From a checkpoint of a small mixture-of-experts model trained on Wikipedia.
Size: width 160, 15.3M parameters.
Experts: 128 experts in each of 7 layers, a sigmoid router, 16 empty slots to pick.
Training: a variant of Muon for the experts, 301M tokens, 4592 steps.
Below are experts of layer 5 (counted from 0) of a mixture-of-experts language model. Rows are named gate (a neuron's input weights, with its number), up (a neuron's input weights, with its number) and show model dimensions 0-159. Each number is 128 + 32 x the weight over its row's rms, rounded and kept within 0 to 255. Numbers have three digits each.
Before each expert's rows: "mostly gets" lists some tokens that are sent to it at least half of the time. This comes from a sample of Wikipedia text that the model never trained on.

# expert 114
mostly gets: " n", " (", " re", " e", "(", "["
gate0:134140106109143112151123125068101200125168099170138161119098087088043160158079142157163160137140120130162082123114180109117108167127165174129136112131128136106138113158161106122206106139182190118131149167167108099153053142095136062132122062159180138142123082136091132108140117143148117100110159149101128055120109064109111143146168130109144149150113092170153142157185154182070140107138070095148113128187143117113153091150108114082141136131134101139180150232107102176160126115110108
up0:111109144143083162063135132165143076111085076110134135148158187122137129125141064148125138110081165103096170162149067168123141112126102095168051148148125124124121154114115133138122188117087084102119098119101135138102167119142156134123107174092067085106136134131155097171089120145133164156107125121131081161114169209176135114151073108171109095148170152092119099075012122036160131143130180115093159100092111158181096131112100087145134120139139129128070141129118115089075108157132096
gate1:081112084197139127111124092095173190114146127145149126078129153113107159112160167140164173075123103115121120120124174108165115167183221173137122116135080053079107124124118117184230129162173156175138112127121156159086126091049134093113126139161134075116114090160105161119108138101109117119130132136155075105104192126117172117089144125109143105163142105152141098097098142130109081125120170167134139120098155133115141099042096202127176144133082150064158110140096106108103131127128118
up1:140086082183104127111095107086116175120168156157127136061154149151078168087110142111127136114148078121089121122161135112198125156175177166136133112146104065077108111100161128181144114115140116183173086062121109114079135094088133128129123081164082095096135081130128131108122137142077130180146194148168095119077135158178169158137137146153160094160136136158168122111068109166107101135117122138167099174121170092138157138122154188158223114111089180056119163107106098133149161120103146

# expert 32
mostly gets: " play", " work", " record", " film", " sign", "form"
gate1:089109131100114156106126113105143185149141136120155126120148084123156126120106084146181062073167187119184146205131082092050189150148104095082168203158070088193182119120092119168137135125170123087116150139127126145081170127107085128128100126149087121182200134116179150123132149094083137167123124125165128122133191176091112081087098133122120130167103121154159147155108148095135132109121099131146134115077109166096181128060105137126147148096097135119135123136158162079133069177103095
up1:112089124140116153086106141108123149135118115176161127093179047104112160122140075093146145105104094155190109166122085093085152144174142162100139203148152120178211130117068104119068087170135154079097143159160132110099170109108165146133065117138135136152160145142081160133089117095166184119096142137109164100135151200133103080072128132104103126118125147119165192177123148109086137153069090167103112082083156140122148123125093120082118178099110074107159133140133105112142109174095063
gate2:136165136140126136156097123152130123111091097124131080130151145114104088168144174141098149087099135080186091122169127099125128176102125152125159091098126138149148084098109095208171134173121065079147122186112150122151111146138070089091142149060069124109139136150163142146178151143117123135097145143113078086155096121141153139092158047150128128152141106124162159155105182169093150125179181136148110144106058105092046118096110140133159093189065180143126027122112168161106137159132138
up2:119110168117114182132099143155135112114162089116179105140066089056172161141088149091143146151180149130065144103123161089116090149098141151165152108111145078085115103187139161110099140167207118100142172153109101106112090193076140192094085139144102148214120066119148118161049147142112125133105111092147112113086099122110112159083128136079100159091144091160185142145122078173152159170180137180128099087157126126115136114097096100116177113108153124125139157172132133071147146121166118

# expert 31
mostly gets: " (", " un", " =\n\n", "^{", "(", " acc"
gate11:099155100131127162121098142136123203120128132088117146157131102122124149171107109139152096099173114119130131128106142130126171104074097142106148106121168142138087083123163186106119072074104149119159139177097121165119134174142180135128183140133175099157149119126144171049199163063111120155087108117135099054109185115156152131176157121178141152165118148165137137138148104122135123160088199105022140165177165074048094098173169174118201136116096149147131146147120122138125122143163118
up11:172112085149091176134134162129130165098169155161120159114107078145110098108108144062178114154123111139104145148154127185145144157180107132146122117117106099124068142158112180153112146113150112141122123107104141083134150144117155144105048158159164101087194151062149096111100126115086177119148135155103103118061120159208083153133129061127153135171143084111176158138087078123197156127139161180092137087127135092122168101138078115039131130100111143111101145070099138141036129152127097
gate12:155069121087111176116106119102077146129142105115091110129120139081112112124130125215093119181150084181147134138113103126168172161070123072044066086131159116080181129169192175156139124117102086151169111137099105077082110143143139083165131147087174143112136096175094114133190151039153144180109125120141114120171138087133145128163130129174134145105180109157135099105131086135154104126089110127143141122123142142156139126115120082136173156146192109147144157179146075098094056150095144
up12:147156135145130141152045166045143074149103150104104176145120097180155152158089139099102143110063122092119144066166117111140150130039082126150170118125134093117145107178110093143106126149113119063085112114096105121151124117098128135090180133157115096118171154117143121121202140147051148154121134080132120178173152140144148098129189155166134121111064088080202160114148122152107100095121165117145117172137170143096086163124197165122094135166101108058176142128119168116128145097120128

# expert 113
mostly gets: " became", " used", " won", " into", " began", " released"
gate0:114105143175081133137121138161111196122149075180111128109101121174098107101115114100092117168098153185081124090146120171127169135082128156133170157125084131137060144092111121115143129126074113105105101150106107153168147122121157110125175116143118139145117104174071125146056110102158182125135102118109093172153112082179171108086111133146087154130165125143114175151134123150081159126116150150132087160048102151053124122113092157177177182062126091130078162190140185141047184139128097
up0:085091093161138074147079147101113164102147158157090081175140131179105143057140161130129122152136087177145198147149092155098174152151124141136124131099176146090116087106126135117150141107075128166152124111122164195107139144136104142109105137056144152125125151107123129117096135141129158201087113127109117155104085121142146103114089137208075072119150129150131141131088185180117186161163113102099112094068095139085110105092131098128157155142152118067132203095047149170104124181094073
gate1:125103130092118135108156180147106147163154145197115114153172140124184210171141121110162198088111099129124205181108128178111130181085119138079113190082181104167127115111136168158126117150183128174111111141143103127135140175130181123096105149116090171086083146171147118114151131157148120134143204083153150068143144099130119129114142168160112101176096196158102098106106153129134124120101137149125141109168090155105138140096118123183126191130093107077132114145066152139168183101051103
up1:163109096137119125101134192180117099157127141168104084121147129136196188136161132119134154143096080080133164130038099105154136168111112172113118184113130111171206106104121152129173101186148136135177113145161104082147132204091152082180107139114142157103083157138057103095176143162186137189144167105129173111142163093135131181130142175116125104154137179143121144134083139143108119105105119151160115123176136173120151101107110171130085175154145134068148141174093146136160163138056158

# expert 83
mostly gets: " is", " was", " are", " had", " were", " its"
gate0:071175121148092100064155111127107130110108130151118120118144105151162082180083120074111088112144162137097120082086153127160142150131142106119104176122117122087122067182082169091147108095141122043113130104074177154140128193066134096083115118138104114139084092099061084139067089130138133117175132062085074081181064124115115156100139132127160126158129050126147169138135137114067093129116118114108151169066146118067142087125130109122127171159174110141107162109132110168107091147117150
up0:114111133131157096146134136044132182127140173193128095090091115121111125156102106117133041090156169161124090138168069109109131142166161122163152127103094113138117108128169076118141135075144108191149059109117098202135135148092121154152122138129125109088093066148105163119145130128127123092113131182106056140100098084073130140119102112117164115073079120161138058139133075064127134146151166128114142143076074098154129152159132100130148187167119106162199142139071106158133110099194104
gate1:168120190133093161162114117129123086127125140112130128113123169134144159144122109119090135104130115142131133120173123155130144183179121135176087102130092114133156089058136184152118160119139107143145167180132135135151159143131164126204159107119168038148137074153145118087127187137140143133103139116105068038096145147109059115123098104121137171185172114089160121092091130119116107142093165149125136158068114120136164079147090131090204111076163130174029139157148097083131071099134073
up1:124120103147126158172172122086094100087131162120118130111104138133125143144089158115050190071129084140133180159099159126113121138140149137072148114156092167164193112097054174120134098140175163112175116114082189157108141119097124079152118106099114090104127116145051136083099174133107116094128182105151145133073195129093143173166069048093144059129141097120138106140147090105205129144107148157146159111101095189121168124154120131133165137146088126092108077156072167126129128143113109

# expert 27
mostly gets: " v", " oper", " lead", " build", " found", "ilit"
gate3:104116142126157133091159170087094086095165124129097124140116156128090111051163149124149129096160070106068182180116123093158104155056130140076109153118143194125154129141132121205070070135174136110127150144182177111157102103137132125172108177100127183130122164113131164127132186103086095151166151118164166160182105083120094142110108127145132091118140142154132113180138145180088161124157154160111089086099059143140118111103104101144125167181187075115123098118107147108133188199170138
up3:122132168132135107117185174101117149093138099165156181160188067088116133050113118171154101116193093153159160143096148176104116071089100144147112143168151118110113108144151138130146134186075121128110152140109132152145159108108176134114076087128146152152175168144181184143136041193062146082099119161107146140188125168161113137166107104177074087182199119190141129161116111128094140133152108068121187163150107136098140121119127110082132119166105103134084135132095089118148141150121114
gate4:119138150112124156123107113085137159139116071079138155117149163128141123160065130155123125149149119190163139089115114115176146126110104106105138188156145101125133082178203093123190134091109169157096110187171163151123075058150122167139112102187110097088170089186145084111154151121092158176058090084127108120148095140106100125125084116117091193132167173135138158125137199152061126155152153102069160102110178139072118126101122136091102112207152155162159147121146102164136137163110111
up4:083136175112183143082143117101122129129140165144121064150158097154158073131120107136132111120156124109169135151111143087130134091121118121162140113080116116061132128141152093140121164110117115139129163058119096081124136154108156121090145171094121074160170154132119181094187138080110117121217168164092211076164143104105199125174155162168173125083127135119175141148188087152131148141178180106114078139131122117141090147140048096147105187111126153148057099147104136102126088175156165

# expert 93
mostly gets: " was", " been", " became", " is", " contin", " are"
gate0:173079145102045078160064125148105108122133139152153093176091131090129149134140120184151067078088100126094158130078116154145086124138119160096187125171123154072106125129165127098148155145181132149119066180154136104118132133168110108126095145129164121161126109128143163134108127158164183168137083143088167072143109132097166163077076000122104131079168130173146136164155174095143123184124179135140131162191175109167104122119161149118121135159151147161129127134161167149097128111151136
up0:078114165159177123092140117115149076104074163102166092116134144144164091113077059138118160186169142160131175089110136112140132104206141118172167134137151128133162164109159129114125172178211133137171130094109081184134203133108106166112149168134108122105110156135115133070131087149211134124102144113138104149125183113105117145118112196066155093139158143138148139139109076175144067179128156130117133201073123117152135112087144140092123169110120158154082094176114124109114102159109072
gate1:132110098202121130100125162154072110094127109163127123113117058052147113087126079145105150176187181132094176202071141174145098141159109143112099187177176134152208113135120144079118089147104127138104122179115136159143081150159158113122115092205110073134137105070134134132103117159156145150088085167088130149145053092105146139144103167131121099211108096108145104132169141170152141173139123118142128120171099122104122159139168097089076129122124112129098123117121155084094160085127166
up1:132130098153072121095145171119091123104063152166046174102111052124140102098105127103148118146146223153135132119070095111188133144120069163116118137178139129187174129105102142101142154123086128131118083122137128125161098161157177125151115086177131062103209152102167149178121046124170211108120094115077130140126090114140085153155113171136091084158110096136162115139109151090072112130143111144096138175098104137132136098135118123107086126131101121128140152103106105123111104085199159

# expert 15
mostly gets: " Mich", " Rich", "sk", " Z", " Nov", " Sh"
gate1:159108122121094099120086063152102099127131100166138104108140192134079101150112043109143095054138129148156126202126172150173136115105102114114168134170137158181119103110146113166090160117152178107156147131115124088194149144141163077138211149155081082056151126119141139148162072142162157126092100145141144100180138141105218101089095180176094130159152154124091111182138155104089102126116121148137128145156067142094113143130157087112176103131163087155125144156090117125158155184125152
up1:121137128121167124145114090077168115161088125135096079126144164130105166103138118109138083077099121120156120177100206081173140128122115198172111122146197083131090100142130133100056152124154173106143140143123178076089108116173128111148113147189126104142083161144164142146095101138173121139119066175100201122162156177056097151098114141138133096215131145110138129136111140160066072122081114094152151111129119146124184152121083138104158109167136125123108163115112049129150169202125126
gate2:063121119127133101171098101139048168162142113169144172097146104162122124111114065151150152133144118156166130151110093082167107126121159132173163112154092080082146087157146157122129155146192182140127082159112096170135155178134146123111053121144155098125185152155101136097181145101118106129145164170121080162163173156130172111147048227086131106122117174099100125142168095144129116070103145124122117159144180127087106080116176094178185112180159137105120128137109167171169142107147126
up2:107114166103178115155139116155124183141111153110165108159139133107164136103179094126097111124130061086140114120113120129126161106089140121106144129121143185106117152139102121135195158108100140103123090109154178145048158161162112198099139119195184117145065113095135111185069068150137135132117119150132056081077108160170138148099113184157135092121152170085153178118094093118134136126135099134115198119095137068083117113109124069156162104133083188152145200145144114100102184189159128

# expert 16
mostly gets: " was", " also", " are", " were", " is", " had"
gate2:104136152127102121112074128157183149167105130111160135113165080084125194130134106084124160156090064108115118105091145171196163154159171133129120171128137114093159105128154148125113154163169113097132170107111132121110097147082125106080163140200169097123078133159055060164155119161103132038164091076081124143191185080106153121157120131133071115144109164099161142129156121125098097103138116156147161090109119145135154117092155187092135135038120132160117154138193099084129173143106137
up2:141146109144177090116162079090090148173167086154115117185150089162173102185091124113152100106084120166177113088159122169139147158096104150204150104192134084080118088160087105196180073071162067160174135147129105171136177149130137158102118106138107111135148111195124106089113119176152152127134155110135118163143149186157150120106124110144178128144152126079121168116179167119084154151151164117083172174153041112133132132123169097117123101107126123122100104119073103163144174109116097
gate3:182146163118140076113105099091165125158069103192151129144121080128096132139110133071053126130175128147088166155142164083124105151135145126109136140113109147092124120152166078151117100096140080093096123118159104142061122198122158048074107137121158064113098099153121131106084133140132125086108190097147126104171128113081143145120151102132147146086123098107114129079156150118114111154145185117085235132080101115156103084229141119129193137133119101113076106175121100129087107134149128
up3:107093133105096131110110173109177176088178140133155126090170176111139053133165040172116105128050139101155098103103151094145115123166131108174123101154184117203132173129133148096140140115044133149118111154133119138149116084108051205137129088100087199094170155155119160138138135095155064127091073162082080125122117093129097091116149174127092115148110201146128140172078111099127122077085148112127121132137092131131144167114151137129128149190137140136155128075130117116154121145092129

# expert 73
mostly gets: " includ", " mov", " serv", " writ", "duc", " develop"
gate0:052144149153133089165102151102113062146132130134108121150092149156110165148129121170143066138131120154112067121089085157187107171138195139104207213086118151153147128068143118071117105103095159131123107102145088116096106069192114127135114118090129064140135150124134111119156117204127176142043103126143109168178139144142079111130128090092144136113120083136113151140102118109095140109116104089171193164159165094092140131147167200142158123098111083115113154128157169098124145168165159
up0:149136133142101123180128158111128136173128090124121145148175178110125184122119138118019183106151152186218149171168126139158115162161087093111090053183116113124133154134139147180106159150074112114095123108164164124169103104109177103189166091095131142108143152165094103075111081152112155140122135137110097131080104199167106151121092114190166136122200148099164106163074128110165127135095158131145134117108114111143149109136167133119212087136099174106151121109091091133135131169159134
gate1:050144183139128121130149094115100122142105127135129126118154141106084109116146198141073104154138096152149108175104073155117132158118140099091175096056169151191122184178129169125163117148129149124147142084183089077127144163156135115158113155131084150158132129117083151114182180128193173097115146091121133097160118120146165077108055141163154082143107141156088194150105096169095110096187147106134155158156151121161156061117152123174067119088055185130100155152114137113149153096128127
up1:117184128096145089158124175115184106102208136107115129153163100103102154105105204107065152060104098159132132153123153129070153153072127136104101161120111080113150117154176152152098087111081139087081088175159119100110142132213115119163132085153083126147112103130086097145100120153130185131136156128180158189085099139122060078111122189110145076120126068101126145093121108153070107137121136118141096150137164143082187126132117161148133188105178115157128155155140174095132113080096122

# expert 79
mostly gets: " for", " won", " after", " against", " by", " named"
gate0:138091159087145124091144152111128091111101133199150108121101117108181153197165118156118136066132132212100111088161114164120123160083168186147103116137092121096139115148077143130097140076171154158122107139121148147077075165106121082141127156089161116150131111145155121146104201131183189174187106170138110118142120102151109127100102132141107116156107109152134139129168154170059136122153166112100161098118087154122091067094031111103042169102128089188140107130102121100124179133151100
up0:116174115086148116173136151117155097134130100128173098065101118098200109143040130173163131106092149204082159136133085117118090141159099124118163166162110184074146144109159131082092112059122124105154083079131130176107126190084082116138127155150095156119151101116177195177069143089139148167128121148122162151136100109103062158167155167138145201094113088185143068106166145103139143121102126141181119119136135092132132095109159112121090134126128114158152109096127107060154174123152141
gate1:110153125081118131175126155129114131151180112094062104142155101119060136130145109175117115031074167175127206136080096151139144147129096180150121136125137131143179162117071108128207189138122110118160048094134131085153139099190122112098148137106145103111114136095128134131152124110149172149170108117135120116151124154127167080135120125108137124103159144133172157076127121140105093051089163102121182153194110110136120165127162171192142099161198168118086131049171165118123116111139123
up1:114054105115169121081150153082099089104120135166169135135151126116185153151118183099140111182127126055160129147164147132147128098149134147154069099149113105105122167110177096083086146113139142096147158158160148114098146133081170135124148120148130146083200109158135140121117075185134115062175163130135117150092058073164076162137151147152160066162139047068117122139153139179134128185151152173094107087121127137136114117113126162095088166116102120124152080129113116096104198185149189

# expert 89
mostly gets: "ations", "ities", " States", "istory", " people", "ctions"
gate13:157125077124157079151190074112114140135169114074093075072106094130117143135081148153147128171126181155148156174084107170096141095164142084169125085112092171151110056122126113164158224183139138125141088132138120139131144164130107083144130121150152090117144134093159123093099139122079106107127134094161074136162169153083151113149109094162123087096094091108139137157186110134081201136173121135095125185155126033119191131122145114123156085165080103122172157161102127105156106100122144
up13:174111092110129151130139126083096165166142121105081062138114124128086154203106156171117137175093117129183153130106053125090143153147173092116122122102067140112130057147194126134097129158181112104125087159134137141132156147147127114136103118134173080097169084133167171082101169138126077091094081092149094169171114170104152156149153098166138111157109057143106129105168108149111145133142100106137121146166120082157156168086164057083087044147142113132202117137103118129174102086106111
gate14:169125131097121080110130156131136140175153160113143125143068162113057124105142121092070155153128026204150166137167155156159100120100122118061189049125194137170104185222159150159138126154095102153099109165125137144151135089146109085161115139155131092097104161121102138122115141122110153121125086104072126084103135116170143128115101098125174133093135093107117045089172169142085145147105100123123174116100105124154168112102143130080130147138151160095109152096165100072108082160126099
up14:110151137131129147155123068161107113126124092142196165133130091107159070110110073093180148118120200074104105117117130109143122157116085124166084126118091059121106144015127114147133163137157146095090178106127108095114118155116188181110076068114145158136145120197155113114124094131163101135114154177163119141150143161078146130115140215130101146084130100130137139131143071171132121138145114145085099208132177118147094136123062145180138138129110083149085133119105074175149154074107148

# expert 88
mostly gets: "ities", " years", "ctions", "ics", "ations", " election"
gate0:156174105138124111125186126151140133144165167141174120131179097088153163203134074124135114102086167113140108109108037142199193149104169064171155071074139069112085121178149138179145086127127171106160069153127123101104098099131147103136137175140159131103113173157132124129184082128160138088118152094150086072117130096170122119187142158150124110175140154105120125129152086168144029166142137129145122175169149138131099116138141137166151110153091101114158120112072126148092098089101141
up0:165154131139118059077182126129142141104181136129131115118142103088147155201149073164134128081130143140122119096146061160131158157100175075137176033102094069106109158186156097156129122102157130129175131148108140118126041060127119148161108177143183083129060149159116116177187112118150158071135112131138102092120138119140097077159134094069154136184128157127131109125147088176121048116133167118156123125162141134152121107131132135147162084171084148093191150096106127129110118138124123
gate1:148065161133105162120115119092171067112121119191159160143195111168094180141152103122137068147124159164085210143114090118097140121126157099168212166149128108127137130139151120191152134108128142108211100141085146122130169157123143155156154184153131097081130176104171128116116163130108129133169086136135103105128041124140149125142124179127120158106118129162108103143147065166114170142104104192082171157144131119115138095123105130073145137128113089062127201081067152127118095138108079
up1:112177118139116137175149119132093174138126112070133115135106141085170154146118202105108142121145085140175114113121102126108120118127066166080059174130127154125069118129099115097051136173101133148101171167133099148127111094121170096102140086119104180177057138155089125091083156099166144134161159116156191141124118146099077121115118054082125142083160098130091162106115185125156103109183133187166130146136164159150116165159130120194078122087126146165141054155159126101134143150168200

# expert 26
mostly gets: " US", "X", " II", "TA", " X", "RA"
gate0:144089140168111070086113178134156145159144098128125118133073138123154170144172190139132082127146079169182108088116160085178125147096134046131166127091137172127144119153096133120112142157125170151148074102127103141131154160115159141121162147163155146129076161128141126188140127123112078131162120099165148123175104077142117159119179187145096128162099174153097149066141089121149077138120094098113060123114123160082138068101159163178152165112217158131166165203130141105150105086079168
up0:110170153104135088106131072112097126194109098084111155131142113100131129128147176123115066113134166136093123180172094097161099189128071162130104084118086144111225129124142168110100171128108168104110111144079146140186146137160129105085145159147165112092148128104085144147170113108111146096113159152137097092081133097150208121137139166140077170166142164128134123128098121114129082090039167139152129154146146127076122164084126110122212139056061094149124141132080173142148130089146170
gate1:157135122129082122142107191140184102154099152131175113048147145172133206162121141088171123106127070123137125079116144136138178120167136085121189191157165176119124110134147087146174138153152133146108093123152129078077132141126129127104061126170098123134125133163133120135073133116165189101102105096105102062079167135096137150079139117107201103136123158164107094178125140106143148122109120053112059134102113143099095158176133123097172115115184194155117105135127178164111100084184149
up1:104122149098094192172144141160202147148127135094164118118099164108133143126129172114146124110077127190151079103122122122118166112123105096083185167124087200108131131138182078148187135118155139141165121131147116056085091150122086128113115140101151083122105140128103071163093137120155183095105129078101135073103164115082044124079151121069124152104124125188149121172070126156133152104086117074075109120041095144102150115100143168136189090113131150146126086134171151163151122119152094

# expert 48
mostly gets: " A", "===", "A", " US", "}", "===="
gate0:129103150157126073108110082161171129094168065133148138149152117090060142083137116111071056135132125170120171169097131126126165193130145160111142173100128096108153158120136122166135163122202104129110124105150087178173172160129145114060140135158095113088087097064096098133189125124118103140125140102189127106114107139114133118114128098056105136149126105141148129200121117139113136146181136195145069176070139134173184126146102122169171151124125092122115144186047167111150107173141166
up0:065149114124146113142138114093123158154137173107142149153189136133127146131117143095158175088089100115104078161169108121143136094095109126158109046135106115165148081136127121157183048134128153133148134125081140159124138121145114126117095093145151177129170186142133186188089145122131069117095118170129135150151102125115136122149167135164187079092157145102101166085137184106091094175096058102149051139115045143106049128077136149121153133127178135094167153086185067144123121146080127
gate1:157136134135138203079189102191142123069069082149111123088094118117111168136125087117087147150067093137127167097123060122090141095105111124149126139131067064160107163146143103128132106145133138115104140069177148064107083073116188124141094139162084152103128131147168111163110167182096122144072122086178120091149108136134116118151109146144092130157077148148171136161132138102115065152133089124039099108154157154104157110113177110112086091092151135166133144140108079097098119137074061
up1:149161072138143094138147147112149205129198153154093152137087083115075157123169075136164121166115140161082145142184089157112111147131065080121101112081112176122161095150116150134086100090074095155112127112127109125126119114155180176129102127178124149127183128110098150157188150113127071129114143124114079119190141048136155129137137111169047170174068173066119156173157123084134157160103156098098110176119102118084127094118124173125150168170110116156118165125093104104097097092137103

# expert 95
mostly gets: " km", "°N", "″N", "}"
gate0:143177181125097144069107169121160159091158133127140122088166143167135113144113081108078131116136098084125210061094091101159111189083093155130181086118084086156133150148173074083149107147095168135107144094062110073140089173088190130172161136157131137152146163129150128098122125172170107099098095104143119094112159139120140096118138108059104143119118144122122095126075135168110081151209146146155154097155137150094131101153173131162101067174178102104146119105099119123090165112066125
up0:127144087074096156114105159152071186153087148150102141183123148128103156089123153108144155150112135166063165190077127153155138127150093093187139123136128164121182170158097113063183121099155164097086127174134141109109115133160185137136144069144125076094134150146126110105111128132122138085169135123155113163079142157114097202136089095154126113167108125101139141088177169187196126197141106081153147100147075108132140158149147140155114109027119101133124171139131052107165145138142096
gate1:107161145150179162178085155120125159103144105103142127151150144090065089152160141099136071110100121090100133128105127151036169125063116161209116121104171134115129148136102127133161133106185132156143134143145150047096085168132161111155074107164221088114139167140101117097129150100126157108127142045112139132090130166190101131141130147082145151180171170088149118131131107125142115130123149149114116153137109124156140114171132125094197159114066143156127123115160110137012076120119119
up1:129104132117104107096196126140122084186108154163134086141163116158126096106094112137115202097197137122161146134135096118252100143127150137117161162161135189141110149136160158102065093134077156111147115148130171140209201110180129108109115157096075194139086142141192166130120105097119095131104116178107122114182120130095126148102093149167070090111127131128093145088186106127092187152115107127129099169121106120085117155092117126094138154136178131121145145163139153144191179134099147